Below are experts of layer 3 (counted from 0) of a mixture-of-experts language model. Rows are named router (the router's row for the expert), gate (a neuron's input weights, with its number), up (a neuron's input weights, with its number) and show model dimensions 0-47. Each number is 128 + 24 x the weight over its row's rms, rounded and kept within 0 to 255. Numbers have three digits each.
After each expert's rows: a language model's description of what the expert responds to; "mostly gets" lists some tokens that are sent to it at least half of the time. This comes from a sample of Wikipedia text that the model never trained on.

# expert 18
router:118122121124119147078113100165123103124116120139110160135127168116135110121121089104132096137123124094147154109125128152180134144118090151119152
gate0:098175111130140156130112073126075117109107109114156146138095139104114120125070118119099133104131170120143167110111102158114149098142137137123088
up0:134138133096143163135123164117108118166142131116130136113163115188149122113150124148145110135144127188132133131163118154129134155126127169144118
gate1:141101132132099154126133103155133108119149126120120140128110144154171155122112094155139089093094141178109102147157093099160135129105109152148106
up1:105140130148116143145126122116157139141123154160149136108097110110145125117073128131129131083087123158070153162146149112164135126166117125176103
gate2:132136181166114121118136131140109126122131108197117147120152143102116121118147149111120102143154131091143148142131143164132175121131138182150176
up2:123142102092150118139136144142175144115110172134146127153103118133139142133100107132186120109077160146105104135118111122120095143174132099144108
gate3:095156107115067141089138119140179138163126119160105108179128119087139095081106130128119150085142149124140097127113107109156110088125151138082089
up3:117133143121096159085118086105149137135176156145124071140132084120138088075141125124148104108121133123104100155114127110151118158137113135159106
gate4:120125091149128124128131167130162120081096113140134129104146173117143179191147106113105111114139112117161111086140162111133162159116111159121161
up4:120121153141129141082119103131129133103112104144072107110150110149120130139117133156090088136153082151104137130134107137144123186111108156066134
gate5:129093117126097132160154146118079104171152150184114096104126133131119140127127065128137085142133135129125145143150109130153166137134073159114089
up5:103178123087091116132142093134139163111120156120143069116132129109102148121131150164130131113111161092118110159155110136148134114130124151135169
It responds to: Single capital or vowel letters and short pieces starting or continuing words, like E, O, I, F, and Am-ate-ur, Sub-f-amily.
mostly gets: " E", " O", " e", " I", "f", " El"

# expert 20
router:127165130150130177071148149158094109155103165106127133102106163118124149124101109118112097122108152087153099110150108149139111107161128194124108
gate0:132144147106079159112119099134148102108143103100121139103120152119151144181138117151096120102151147112125157120153118122156086101140148106150108
up0:121143150138104183102121119130150116112134079082154148100121130154103149134125133143088129062151107135124123138133083145152084104158159095148128
gate1:119134131185137144129150157136123131127113121143151135101117114129132124152105111105085077117093130108113145124123081144130196083145165134147117
up1:130120116146160173129132110111124097118135142142084140155169144140080137106131154137120112146136131119120119134143139116098175163197158116165125
gate2:085139136158110125109171110103120135173137125154154142126134126121128157105102119121187112130146135154152132147139155131156133099154142146120130
up2:125126116139153153110100096138071117124140134135145166115169130162123160106072110116175101116149124134128153141106089127118097117164124122124137
gate3:147129128139114172114158171129095111092126187124095100135142128168086128120139120133106127114076127140115132142159118108140151102083110145137119
up3:124121098145154070117059121117146155144153085118129125143118116131153123180164167130142142135130140099128113136129164117117134152136148124091149
gate4:110109145133108137115182123117143161118180171162115133109103175111136163136125078122175136152110149110124129116103099152105102130134150116087138
up4:102157135116161170091173150154131090115129160160099117134136141138151150162117136169115116107170136114137139130108108128105116104126122163144110
gate5:070140140122090147113123104120115137119085141147118067094148157117108134125126088104107116132097133098091127111135156149127106135139126138107144
up5:105104114168136135113136164123107146102120138148114081101070164143131113129130113118146141156094125134095129139099121144133140118133136099176122
It responds to: First names like Richard and David in lists and tables, plus infobox or table words such as Spouse, bass and Order.
mostly gets: " John", " James", " David", " Christ", " William", " Mary"

# expert 33
router:140151108155125174075106118140093114152088117144107126120133128145120109118106098130142084117102174093156131124088108148183111155160130140138100
gate0:116141150161151113113095143173123136123118121108093074090083130150104127157121139135135108109076132124116140096059137121160152152111087105195101
up0:085163084148109156135135128102134125150136103127160138158123120108152153131143119121121121106114144147141134132184108145116116128140145175071133
gate1:157124135130157113117129135112125150119095067137107115141120085124093127111123163164105132131124119127166094115124164109119112138149170151067186
up1:122139124141153093095109132110123175121147072131104131161142134135108080137141140163129084122105135110112151182094130152124119140092156134108126
gate2:105141116135135138117114155112126158149076118138105141114123116128112138168121127129140113106091145122101103143137132124135130102060089105126105
up2:139090125144150128097144191171145150189108161104144128093141118148115119133132160129105084133120150135125131133128112151124121090174107129112136
gate3:148106094152126129132127143105132147123105087121112108065160093144153112156131146122131105095135119139138154128144097136140116163115105110155114
up3:162149151124079179116156135075116127141112122133098133111139098105118122125158092096157114165081135134123132166095148138174097123117151093156119
gate4:156138109186109151156116140169089160107100143133116144119125132136145106110078204121130129109130122107126161122113113115129121063148136144166135
up4:115157129114134145138163156156084151144118126146135140129131166153144074159137133180112125151131125132107134135136167158128125081158156112169100
gate5:154110120150125146096115143157100118081115144162116129139148132078149138126102128130126124116145129125123158139137123115155156105147139126184074
up5:135120105127141167140077154100118092116156095136136144160142167102160138139124191105132126146121110105109141140105142137130146096107148164104097
It responds to: Pieces of sentence-opening time adverbs like Be-fore, L-ater, After, When, previously, plus word pieces right after an initial capital in names.
mostly gets: " both", "ately", "After", " previously", "itiz", " str"

# expert 56
router:126149131154118149094133106129132111149107122126103153161103165168109103108085134127133095100140151115171117121144142144196113124142134161099151
gate1:133102135129118121126128073119178138145099140143117094116099125110150113102130166099174119123128089099149135079124138124147149149093134110116162
up1:135113127135151161131164110129114137128094103121103129137080126151132144090097169121124105134099118146161127129109122142141128151065159115114107
gate2:085147142121062133110125127163137122162127110132125158128109116165124136137150127094134102109111126143142137090138145076127089109130149120114118
up2:188126117144126109152120141142124107118133073107136141148138156138175104146134158095165103159122135088170089140090135151131153113126143107091160
gate3:136118168148084109148091117097121116115101110129138123176141124146128149139084146094111162124135110118168135117127073085095131097131087099128145
up3:077125125090129169201163101160147120133145147142151122138114139138166147121104129083131169110142142131101121133151168112139133091138120137143107
gate4:115169158145060129105098123135137121122119141153128091143085099111092071125123143104151107097102126103122129153140141147137128140140140142122135
up4:134095137123150093122134126119114106152175120082141140134094098105100137153143117135163120103179131114145160106127145174139120124140135113163120
gate5:138178085107107114129184142106128113120077136141137123095124085107135084077129143104090091161122147144116123121086139154129142133094157097138114
up5:124096090103151177138125111161135152137088106154136098131142124107154098089095078152142082118088095114122120127110121141168152146141168173143114
gate6:108140150148078140088123144157142107145106134117088148153081149119143086146112161116085066088132130139137115130121165138116159115144115138121136
up6:105124143134163127075141140124134117099121135121103130119160165130105124103129108101124103099094156130184109127142187158155143152137119167179131
It responds to: Short consonant or syllable pieces inside words after p or P, such as p-ass, p-ay, anti-arm-or, app-rop-riation, and acronym letters like PDCI.
mostly gets: "sych", "imately", " sw", " Born", "read", "with"

# expert 7
router:136128109155117135122121099090086083127122141147117121173111154137147095120133123102100101122137171122115131090129116144152091146133111128113145
gate0:105102128149147155137148123137116145071125094131103125121077151155121082111080144122146087150093140135109091170130080109166133119114140123121162
up0:107095118124101092099158130117150093100112133131102113119082154099114085126111134139158126131164161139063140161115136125133153157100141110132171
gate1:118120112143121162053161113122100121113111076110149127125100150134108123090078115154110116083133105173171105116132157105128123131099132163108135
up1:128111121148140116149144158158091107138121106145146094092129129107081108123100152131083141093108100149122178170139144179144151146136136072101122
gate2:118119104122132097087140131091102135158135127112107140136128102129098097125121105139136068206094145150147097144136103126156127151108142121159144
up2:116084105116149093105104085103130139127136169115122152136116113131160151112096090183177131108131123123115128138099095129094156122104204153147124
gate3:137129103095090138156143093164106145118113155125107159165112122147098154083116138095112137102132163118072146156120103125066100129135122135124133
up3:146188126111139133103151146124166104143150157121106153133082113147138124135121173115138112102121155104151089099107109135139133159164122163105100
gate4:128072135130120155136185122139095116118122128190126075079111145150144106119156113071072106131107113116135149139119123137104133079095090129129139
up4:173098159133151161144138125115099166151122152131136140136119118164140081111109129097159116135121161101150164122129089100108141146114127081120144
gate5:099139104183075118128131130126069100142162120097141107133140124103115092098106132138081115138122145121101135153115138135140106175127139116137144
up5:148172077127114112119157113104123147130171129123124114172121108111166071106093109123103126146120129131178136145139126099146130163136134181126128
It responds to: The second half of hyphenated compounds and lowercase word-start fragments, such as special-purpose, cease-fire, rate-payers, cy-clone.
mostly gets: "-l", "-p", "-c", "-b", "-m", " rel"

# expert 35
router:094129109169147110132092126138124103124118133108101174112130188115132080085158117096102119119135161110160111109147137127174117126160129149126168
gate0:142136121201139130084106115087113134175142117108125121117128112150131127145169123122131150145105117111157084081087135125154134139179138161134139
up0:148129108136146114112129103102130140145121118158142112074115098151124143166163141131104151133094153129141091130066156140156149153146144192103132
gate1:100111132089166131106130120098164157137136134153116149158158133137105158137139097135113116099090105102145158148123105133131133142129099117178163
up1:122123081118125135164166171111114148085116075164143114072131175075128150114107143128126112136127100124124143135093117106144089141150105122091137
gate2:119152149167146159157120158150104148121139140131132165075122127174072106143059105110133146106126119121138117105121098166125085113158167107135146
up2:091126121126081118153168121137080126189122139128109146107129110111105133143094131122152161133153115143147129089103117144111109137139132128156118
gate3:101163081154151104158118135124098124123100203152129137150124127121105133157111098136125112167112122156110115094110147153153160085122102130162103
up3:134130148077139141150126117162157086153150148181128114130094121165127150149114115160123096124147119150148091143128092123127133122125068173096114
gate4:116105129113105102111128142156128083133079102159148169149116145094107132072108143121161109103183070135106105134132103085107109080149127127104119
up4:118170109181126096130124179156074122134124154120127156122101143128070096167147140139093111155126134110181189114138144155137112133124155117135147
gate5:132117085111129130092173151140110152087139131144143131108144113098162074106153150135146116090149120100179138143106114136134141132152157143147133
up5:108110150170109148156127125130183137132122087129128165122148121158136131146077089162148095144089125142089179085135117162131107104126148117123140
It responds to: Conjunctions and, or, & joining names or places, plus final vowel pieces of proper names like Tall'a', Spart'a', Toron'to'.
mostly gets: " &", " Festival", "a", " and", " or", "ha"

# expert 39
router:119128137132150114111120119132125112136132132096108155104145170119125103101142102119161078154153137090123143110125117117140111110187132178129168
gate0:110152147119143105108132109110112110118116127143110104148113151123147111113130109159114142115153092123138136094120083100129132152142143123125146
up0:142157184101153123159099094149112130098108094113119167117151117123141150114108184104117098141142156121122120120135107171101136157108125126116113
gate1:086130108104120086142158143157116123137090114117104095085161130107150130133140063130105119156138146120094149127120095116131164165119116137167140
up1:123101131138135112085105108104125118084137143123155125119092111107144147135138152121173166086127109114103112152131094151145111141172154120136127
gate2:112120145088159096110166100131165102144105122103128082110123102128123102131146116072187100125135179125098105132135109133130069125138138139131144
up2:126120106162121151157145116131101118144141120149112158143130136110165150140096187131130130134111106137115115133141158085103140084088116155166122
gate3:092179144085115128091142136118125137120143168094137110082122152087144124155156104149129163117114098159149104128158118149143109147119157116112118
up3:142130102125126123102108143144116132107121125176145151114118093111122125117088153134148149177106133184070148137139114142185121107148124132114185
gate4:107130156130129099123102118137152110139157128095140137141138124106099137040092112136111176135126127169151166115125096142141113114089108168101154
up4:106116110148158166132124115127154151130139120131126103129153166105165125140190193111116170116126100076155136122083142117119095137128142111127130
gate5:127140105118159129098094129117160148132136176127080194106127120118089124145122115136122133083136150070125126108151120136108081145142130143162141
up5:114154127126138091130182087086101150161156098105152076157154098126118102115181191118090126082141121119121122130149169114131127141113119142145138
It responds to: The conjunctions and, or and range-marking to between paired items, as in rhodium or iridium, 1978 to 1980, plus % in tables.
mostly gets: " or", "°N", " &", "″W", "istan", "abeth"

# expert 13
router:135143156153116167115131130135088105111074090147134175178119152162099149122096125092118101125142145094134138118124115127131099162151131203130135
gate0:108141125133082143115091166139146131110123100175143187134156165087088141116084082141141075145115138129131154131113105139117113123125126159143121
up0:143123138117141128126196119176141131133136118091128045120125097133164088120156116088149136130135119165119137168113155135106160083113155124134100
gate1:064144161141129167128095170139126127143094082150139177129111159143118132132098114153137112091121179121156123139141143161134123174136164120135106
up1:080109185129096144128139156135109144124105105135164157106118076162127133105091162123065145121126167123108142135132126123138088153156147122113113
gate2:090108118154107144151180142148132131111128125113143083150092148129145140116106106129094121114094132115109093108122143098163132119120120109157106
up2:125090125096162162104152104123166137153154119136114156120102117126095167087107130093116149087142118108115115097104146121104154097150123152114122
gate3:157084141113105121136072132112115134133106085116167121135163135143105103131072155147137129103165118144104132145112143128133078160142132121124144
up3:170081139129110134132099131121090141166134113119113167156141134132124127099138156124120146089165106135101130147107095119173088141112168116104145
gate4:104098125150118171090141116121116131118122188171148124119196131111127131142113095134114107106134156121155123152149117128120148122145175097138107
up4:110129122124128099114113126117179125151142162127157067101156139132127126128103144149127142113138099088121117117143100117168063151142143118107088
gate5:103107120141144133166130117181154136098098087146155092130151139116129099139125127124133127111147094142103086116108111114150111179153113127126137
up5:120071095111138138150110120135119143129067115167155162086115131148096117154124140138135154135142088116121097082127098120124104137147117149074147
It responds to: Single capital or lowercase letters starting a name or word after a quote, parenthesis or hyphen, such as A Date, G-reek, s-neakers.
mostly gets: "-c", " b", "Cl", " B", " Br", "Sc"

# expert 14
router:156134129141117113104143118154148132176121148097111132130099155145139145119108077116150114133093173100141141128113100150175145133155108194145116
gate0:130099149164119140127134134086113138158088129136106153109155151135148125138156091076102145131091153153142120144122101136131134138103135200140075
up0:156139111176135134125143122129112105102160088126120121135109111143092091128119082125106104147096144159178098136136097172144090121154116175107164
gate1:155146145123130084132170144147108134149140147109113164117131145123089108140110161109109118117131107117093108132136096141151114123092107139163143
up1:123102147118126129151117125112111152080122114131150157162144137164118205131130124097110097135119151157140114134113140130165149127173137102132064
gate2:120133129096115089075133070156137116139112140116101081135106109143094137087142087147114111122102148128127129138088083126143113156115060129150117
up2:103122143124115124135187122130133142169075105166171139113130101131125135121136083081096126148165116142114100134141114125165089138155113104138131
gate3:134112107106114127111091112113150129116121073085125165099125162126151173166157089113149117153121160096140125102101160110120104161181112129127131
up3:134154146127156126124150153128127152130108151119121179132134133121136096105120130153137142122168143141154068151092097121137096122157116129108119
gate4:133112184165164117116102075157122143179161149141113106129111105194097123101117128123175109100122162122104142123129091137137130129095119103118126
up4:102085161124175138129126082143114105169125110142107081101095134132105132105139159106111139134092155141133152148132089124178142118074143108155125
gate5:179145113151139171098109106126092121137116130101102128153110099104123135074092125141141111126133136117103107106106088161104111163098105170130160
up5:123161102084111149133148127107122132089150145132146146089131173150146115125140117107145122185113088122130089153100119109167103131141084089127158
It responds to: Common English first names such as John, James and Mary, and pieces completing names (Kel-ly, T-ony, K-ate), often in sports or credit lists.
mostly gets: " John", " James", " William", " Mary", " Robert", " Michael"

# expert 32
router:112134123128119163106101106125138118150139128129112159179090150157114091118106113122107114112120195087194153133137118158208124120123130171124150
gate0:158142137081158125107159104140139106144109081082119087146147139121099159142112129147133169125132151140162157087116124124171160112144093110146103
up0:072129105118135144124109113103097146124155101112117147148118124141105130103136149113117073103129158097140146137109101135088131136110123106126147
gate1:110085119117142139104093092169108083107105111105098130172111148128120126137092139104137162126146163101121158133132117151109110169173118105127127
up1:154135173107157175157148123111166121100073104113118156120114117115086075137118127121116136149118173082128105138155100123105148100126143142132164
gate2:125159138130163174119105136160165114169116113127138134112125115177103099110111110107122107145148165127127156146151103109105142089181099166087133
up2:167125152144091136074060153175126098153135083121152172140115167120110099121125115128067149142139140144124150137161119128139090140111132138104187
gate3:093132144134130150113148141094182122146126145188106115080108137125138153119083113109135073111101155117118162121163147112118099087161156086145080
up3:122107157134150131126109099099117163135136081071100110124138137118141124122128148097141129139111128123134085110113123172115104135134131127130131
gate4:161175101134141128116137077118112098116098132082125132114142142144120143145155069115139123061162149096153130147155120122136167126115130139143111
up4:104082146135145152129090111133149138128134113154116164174121110138104132092106160145092120148121125135059133126134104141143135162154150131121088
gate5:152125134137121122100113096133150137086141143138109099145105130163144109121145146141150080139108124138132093133157108127186097096121114116118123
up5:095155095111134141095092142154113118095177142140126096148117155124143081142149150122115102121093123165117104151132136151157078132148108148131104
It responds to: The word off and early prefix pieces such as esc, sych, sup, det, ig, often after p or S, plus spaces inside number lists.
mostly gets: " off", " esc", "sych", " Off", "usp", " Ref"

# expert 28
router:147152168136122128106146093158121102083118141140069135112089161137123134127131114094136101090120128096122139107117123104144123132144142149144148
gate1:130112159131079127135159093067133119147168145146114116147119146120156113190126081133181162124104136088131153141102140144148123144151111137107142
up1:146099160150123146135128138104105102107143207116149154131123113130124130130140114139148088125161113097090070139132127114078070120148142165137120
gate2:108112120115084128093126142098122099078126140179134095081150134110120129165133138114116065125140140136096122125132114130101107130177168112123142
up2:138150152139144147138151147107138104111137092134110130124117126098084099114066109121129126133106202119093111099087125116128169177136142153174109
gate3:093131133148154085133134137137118144116125149113097118147040129092183130140164096110122124122119117133135104120128104083140105122109148158171127
up3:111159133100105120131127124129175161113130114110137151090124120111105091188165107156117133115130134145154165121107112106149157144094097158175149
gate4:120118146135121169139172103137119135078137133134101115117118135120116159097114158106162052097087100153111161127115121118134117176136136122163141
up4:130133116126063122116144108114141118106098111115127079121124162131122175121090144142143097097091115139108102142107121111119140149126108137080127
gate5:122150154151100144091168108109111128122080084102132161077094116123110153164121140127135078139095143109113187137123074126129149157139138129155136
up5:082120174138172155144106123154175122093121085167092148118142134115109150092150125085136125154120125147119123138133128127148151167108162156108134
gate6:100099127123156144129110090100128136171145141116082123140099100133123146150154123141126106064154146121137124094155079124152136126157183129112096
up6:111159112106118158124165148117144133125107104156097082128109107100180128158113132143129122146150133126133100122142125139121163163155110133116152
It responds to: Suffix endings like -ary, -ical, -ing, -ular closing words such as proprietary, tropical, founding, plus "the" after prepositions.
mostly gets: "ential", "standing", "ical", "ientific", "active", "ular"

# expert 26
router:098158112128095106083111137160124099112122143116128143173132136157139142123105077106119099120072165120120177088105106152162135127139122129133110
gate0:141130145113124077135152119137114125151135137110125129148140128152131138125113112083102147136104091122147163123142086127111167101146119163120144
up0:106083136137148180139138098127133175125142113130108141113135116149125108118139133146126143125170166124161113128157115122094166173141117106121125
gate1:115159132121129077164108154173077119130122179143118152109122103129106137127163113115117090140121101170146163120107115131117144077148081068115137
up1:101152156086144090123100140108134121106106143129097182138135113153099154128166088151123118123168144138104192088146134134123110128133151074134157
gate2:148172126122108116096110119093141158155148141157146107134162094149116120095122086111085112088118153146110129146113135111137145161119111134166098
up2:117176125137100122134160136094151148148158134129149124146142128132120133148115102118098125120076157168119159172138151116167138155103112123179108
gate3:126116108156102096117114158096157119139116100142077108154098135124163128181102122143132083094054133157099128124129150106193146089143106129149124
up3:133113162132106152124145122134137134108135116101115131108102154123131134131078138128123136080110188094154117149131132113125104103144138104107143
gate4:114119084113147164073125128180095132124132082111116108135144173147102102155130081125170120150109160119095134105102135118149130101113157147116127
up4:100137120132124142143142105130112126133112163124130103112097118103114112102129113123164123094182151140164091122127136118146125094146157121159085
gate5:118140159123092085134172129143125078109133131147153153198048136131146123143121144127163110121138123137122136127122152107126144142148149148076110
up5:166075099069109174140102140111157148111125144094155103157155117096120107119124122127126129078116154158158122148095138128127120129086153118160145
It responds to: Sentence-starting pronouns She, He, However, plus word-internal pieces he, re, che inside words such as aut-he-ntic, rat-her, Caraban-che-l.
mostly gets: "he", " She", " Che", "che", " However", "He"

# expert 49
router:143142101129123140125137097147073104117127133103122136146104122135109125103137142130123129135094149058134161119124149161148121141158116138171116
gate0:125130110106149074093113158150077090114049137134087121121113113124103117119139133105120118148130152139135129109129147140152087132083108122140099
up0:130101127123152130120125130111063115095144152092119116124085118149130101114115151092134144168111113135083104107073117145144126123172125112190117
gate1:146128131143107062133116127126158115118120105110147105169159150121154117130120131110094126111107182072132151144129150114133134119118186109156130
up1:102113144125134137133084133147153176131115168178134146093142108154129104141104137119128123137189120164144099136110130138120105150102104121082126
gate2:124115121079131108117138118139125104097184145188170135140136102121129105111136129118132133098149155132143145120133166117136110100184114118108165
up2:137143129118124122143135072117162148125094097149112183125079152138099137096131139056124131137120105137103167082162097151119143115117124118136117
gate3:158144119144138107116166071102134134150154103149148133158147118136170129086128134114116175134081137130110106152084153169122058089096128131157133
up3:135145058118141181111137110125090136109095129124156101133153109131161150135088170114139085113158131145131132127152107138108126133116115105123105
gate4:140086161178126144123160119172111132142143121085148126150130120120148162153091168130127112081135107159148119131120144130151104168150123124147115
up4:159165126132134134137082122111138154149139121114151141160093155129122108110105106214104113130158133126110119098164131114120098131148202094158117
gate5:117115123091104115120119152157109092129171167141131120155113126137072141136148115161113132134096193083124133146124143129134116102141134115136115
up5:121144176146129152144100148115115096133145160151114114109111129120122109108155143076110135180143145109104137106174142107189084123103091176141093
It responds to: The token leading, the suffix ial after Offic, and words like The, New, October, prominent, often after the or a.
mostly gets: " New", " Phil", " lead", " prom", " October", " human"

# expert 52
router:151161116138115152098113092127075053162090146137119160158099129157145125114105150085136127150107145129144141110087131137146137105152153161123134
gate0:120131097133139127155138109130132097166094194102148111112136141115144146094153156077154135126117091134140155124123093123121157118118118097103134
up0:150091110161163108109103135091112160113122093171133137116114144109129126130111118162090136112118152125099124127138171130126137134139121153148128
gate1:116160147138153142115166108121117105151138137157137122140125144083117125144126156106118142154134120145113126090068111154124166080109169120109132
up1:106111127150143156103134118106087145140113173141104136097124127145097127153140110126143182104128160123133138138132130136099133098111147129154110
gate2:136129104131137153126116107127132124133125139138103094157182132138127129167059121104130154168175129113161109085144136121084104155122182121153143
up2:138161146149194124070118094123128131128092110134115142152144112144078106123098134099094126136165135143119105071139125110099131111076183144114141
gate3:142194125124160106106130115120088097153093166118146130169115108155132138109119167124107111143095130128091105158105133124127143134160120172148157
up3:138120115140117155123146116150111132127146140119139129118107096117103140126142117117154153084134154105127130121097186145147152165185192115107146
gate4:111103115144133135097109141119147109133140128110160086156145163143138084079162125111107123124118144124162112108090104096139113114147150101140183
up4:130143150165121158094139107103138132133110115124134115115130106089194129074121123129113117114138126119099147137163113092115118132079087120144137
gate5:109091144124147154168122062113127082160139196116143125184112116108114090117119109136150134128152154128174133106099177148140140129122120104098135
up5:110118120145123137150156136146135166076131151140112158130165117099104144080156130172124121148090101132129127084142124130123088160155111145119182
It responds to: Pieces right after a c/C or starting capitalized names in tables, such as C-ourt, c-ure, Gu-ido, Rh-odora, accented letters.
mostly gets: "′", " le", " law", " Died", "itiz", "ourse"

# expert 4
router:134129095147106152107138086128090088108106141157086143131104136129136122114122151127147119089098148103134160106094125160180151089129154130152117
gate0:124136143144137144120119103132076099142119119078090122120114161044144152141123163085134116099153118109116122111108163136132130056094127129147122
up0:173110117104108129145158130121196111105135102141149161074134081142169130144086159130154141146094156164152133153143113105134120161079100122134129
gate1:148112116107146134122141132145156113077097114184175122134080082149185113106114126146122102143136109078120121160146147139142135094140135172136123
up1:154167114152157120165125100147101153120146103139152109109091115132146133162116141125130136101127132136141102115086137105162112134112127184104133
gate2:153128157115123120130138099164126109133128138154088123140143103096180144120163170123145136125097115136178131165138076104151124136102138085162133
up2:110167158152091123141117115181166116137117130132103123118130116167143100117131117130120123133055087110135129149116119135159133105142116125145120
gate3:176103102162134127116151135149103099116079105150113119158139126097146145127109096082114180095110174093097152132119115113128123126152138168155174
up3:103161106119104148115084109117112129164160138128135135112124129172102136100142165160136084160102100150147099114148148125130122109157120119087126
gate4:109172123134145154114154127086124121149119137121113151100097137126168108085144121126127144117101158164131124169064085128139142112138154099125075
up4:149110145135075152120135143117150128147152126141110142091144156082101112110151095125110092112072124124131158159134148118161173128147109115110174
gate5:134112103133135167099126114132107104101124102140126189113119112143163191101150122097151105145098129119119164116134103154121133113151194111116154
up5:085171099151114109139110144069117138162170122143114172103155115142123116111116105136125122132140108110149186132127100164164113135141104090157100
It responds to: Second pieces of split words such as Te-en, ke-ep, f-ranch, en-ough, plus common nouns like school, water, power, own.
mostly gets: " school", " water", " power", " own", " hand", "go"

# expert 34
router:123158146158112114138147107117138116123095181113102177105115182107159113139145093060107127131093157109120143104118093153156131143141162173132146
gate0:107188130155143138128158168186137104143068108147120105073104174145120108131141110118151104132078157150135146082154141127134102107136115151121144
up0:153142121097110123078162095105136120142112100100107114137106147099093122152157106108129138117115165100142147139138166132108083122094126115154119
gate1:091128163128120127166133115132160131115136152125107144117135122127105156147136103100136153123128133125089160131082103146140142165147099168142116
up1:126137104138149135127086113120094095124107121146106171131161134114130119135132138171111119146138136173138160110137124109151108149149090119071104
gate2:132128109147158170115136108150061098115128143107114122139113150093084125135172092116126124134119153107152134122153128144120131125167125118098097
up2:134108137091123116175109122093131109125163117099143129156128118140185157112111202118131115170129098113143087119140112123131125123118128117114123
gate3:105129125125138105110155123108130108162104117096128149083109172112141096123126109102182115112129127132152130072097183119129144142113149070090124
up3:089114119162146163086150163105129132130101119115126126106138177154102105133134107184158138119139090144109136158115158134151180105117153127099194
gate4:149145130102117132110132132158140145074088173140131148108121164134115125072100116086117068146120142121129157114143117139158173093119133131113166
up4:141133157097125084108077116176142102129089103117152175128152137089096116096128147090109146105139148106133147108119124118140170106110128188111117
gate5:161149109110119087155126120170165130106106146122148123137116135107117176141134110136146164083149165121088106150109097144158116154136127147156134
up5:131150167107126141132104122124153114158138145120155133153148152080139156159197091120127100119106143130099123120138126144163108134175142143096123
It responds to: The word in after nouns or names, plus vowel-ending pieces of personal and taxon names like -na, -ella, -abeth, -idae.
mostly gets: "na", "abeth", " Joseph", "idae", "ella", "ala"

# expert 10
router:128167146158138153121118139151110114103104138162132167151112182154105124148148112131114121096119156071131144103134090123131097157155104140124143
gate1:110139135084144118100116072131122092159141153122150123148131140140105151145155142141130118103153155144116164117096135126149141097135153123156101
up1:131097181156129138115146082128068136116136133113131106128141110110126129099137120142131155125113147110120133168099138167130166097126129136125158
gate2:131139120090104118119142083151107089134113164124164122136126120148115165167124137116122135117137159112114109098130107128083104157127106157094152
up2:125152146115136123109151079102097101091168170109157135080085111110141113154121165130155129129155135119145124098122080141083083133130166103115106
gate3:124132173086140134098155104111097092088090116114114163115126169123164155155172143104136100123099155109116150078148152094113103144129152107129121
up3:084129108104122145121143112094143123120158114150121116134150141078121136146105097158192120149160147121140142127131117164122084180127118109109157
gate4:142137154154144130160157098143127131101154086113111146119120132167130141152085142168130135110094121114173124146129057127156100137102114091134120
up4:146130141127112118136139114130128145054146085157131110084155126172135121178122152112153090076091169090139097128114144112127103152137095106153171
gate5:084138117123156136134086083110125120138148122142154080152128108108162109138122158118131182060112164123132132124114139124131123106166158100113118
up5:120174153104170109141127122177124114130123096084131096132112099137129138126112139133139150063141130117090121087136130125090135168147165134160098
gate6:144142115154105119196170145165082076084080120139145122114128146100144142116175147120149132112111126140105124145120127151109143095133151149132162
up6:114128105133101106160165134159117090123082063147126121147118120139148127143161112166145116123126128147123123160137130152119142135130129130133145
It responds to: First one- or two-letter piece of a split word or name, like pl in plans/platform, m, Br, cl, M in Mervyn.
mostly gets: " m", " Br", " pl", " rel", "-m", " sk"

# expert 59
router:126190133186090116132087092124117106127135134125111162166131111158107138080142145131100128142121155119138148103141105145150117148145166157111131
gate0:153136089114125146145127113164101130129123070160131122167086156127100128117148094152124099126108127100129160103149122115097150063128175133110097
up0:131146125135109133151086141159100077081121123136128119173123134131113106146103137141126122125122088129140119138132147111105143113089113171108135
gate1:122132096156140099124167124090171116167140112088112148158110138122130146142177124119157149106082134133127085170106099091168123130182101087125143
up1:124149110137140127132147094107145128137154120136160119133111170093151129128104133099111101128173117158123126156122181106089143091113128115086155
gate2:111146153127119118143066124161063116120127142142144108118114092102121130129170162132116072144127132107158157157130176164157117136105135113105132
up2:136138163095128112135127158146103148133125105130167103114117085132087113133100081096147139123172123111140133147121076114147142088134100099161099
gate3:155153187146133155123123132101122132143179097109108087098133127177113165095154126149069098143113142120115132108123122143137190113157115157152141
up3:095161159153122121157119161141109120119115146124115146149149116097123145119116118146140095123143083150119145124115080143171059117081123131154127
gate4:121126137154116149125132103129148096162130148093096160112095101122148156168144147132112131124152174122149142110128080103151131172162185144152120
up4:093094124171132089131138121113072119139132131094131144111155092150144151128134132110099161116158104142082109105105123150164121166160152162130120
gate5:123141055179132160113162139117104117133114124093142142135146138162119122119118119142121077176100105113116111098124139124156133147169090118148128
up5:160153135127154108100163114093155131178139147106118126150163155128130099149091130146145129117165109078175139079127112121120144138095148156142128
It responds to: Short first pieces of lowercase words after the or a, like con, s, t, re, ro, as in 'con'ventional, 's'quadron.
mostly gets: " t", " con", " pre", " le", " res", " ro"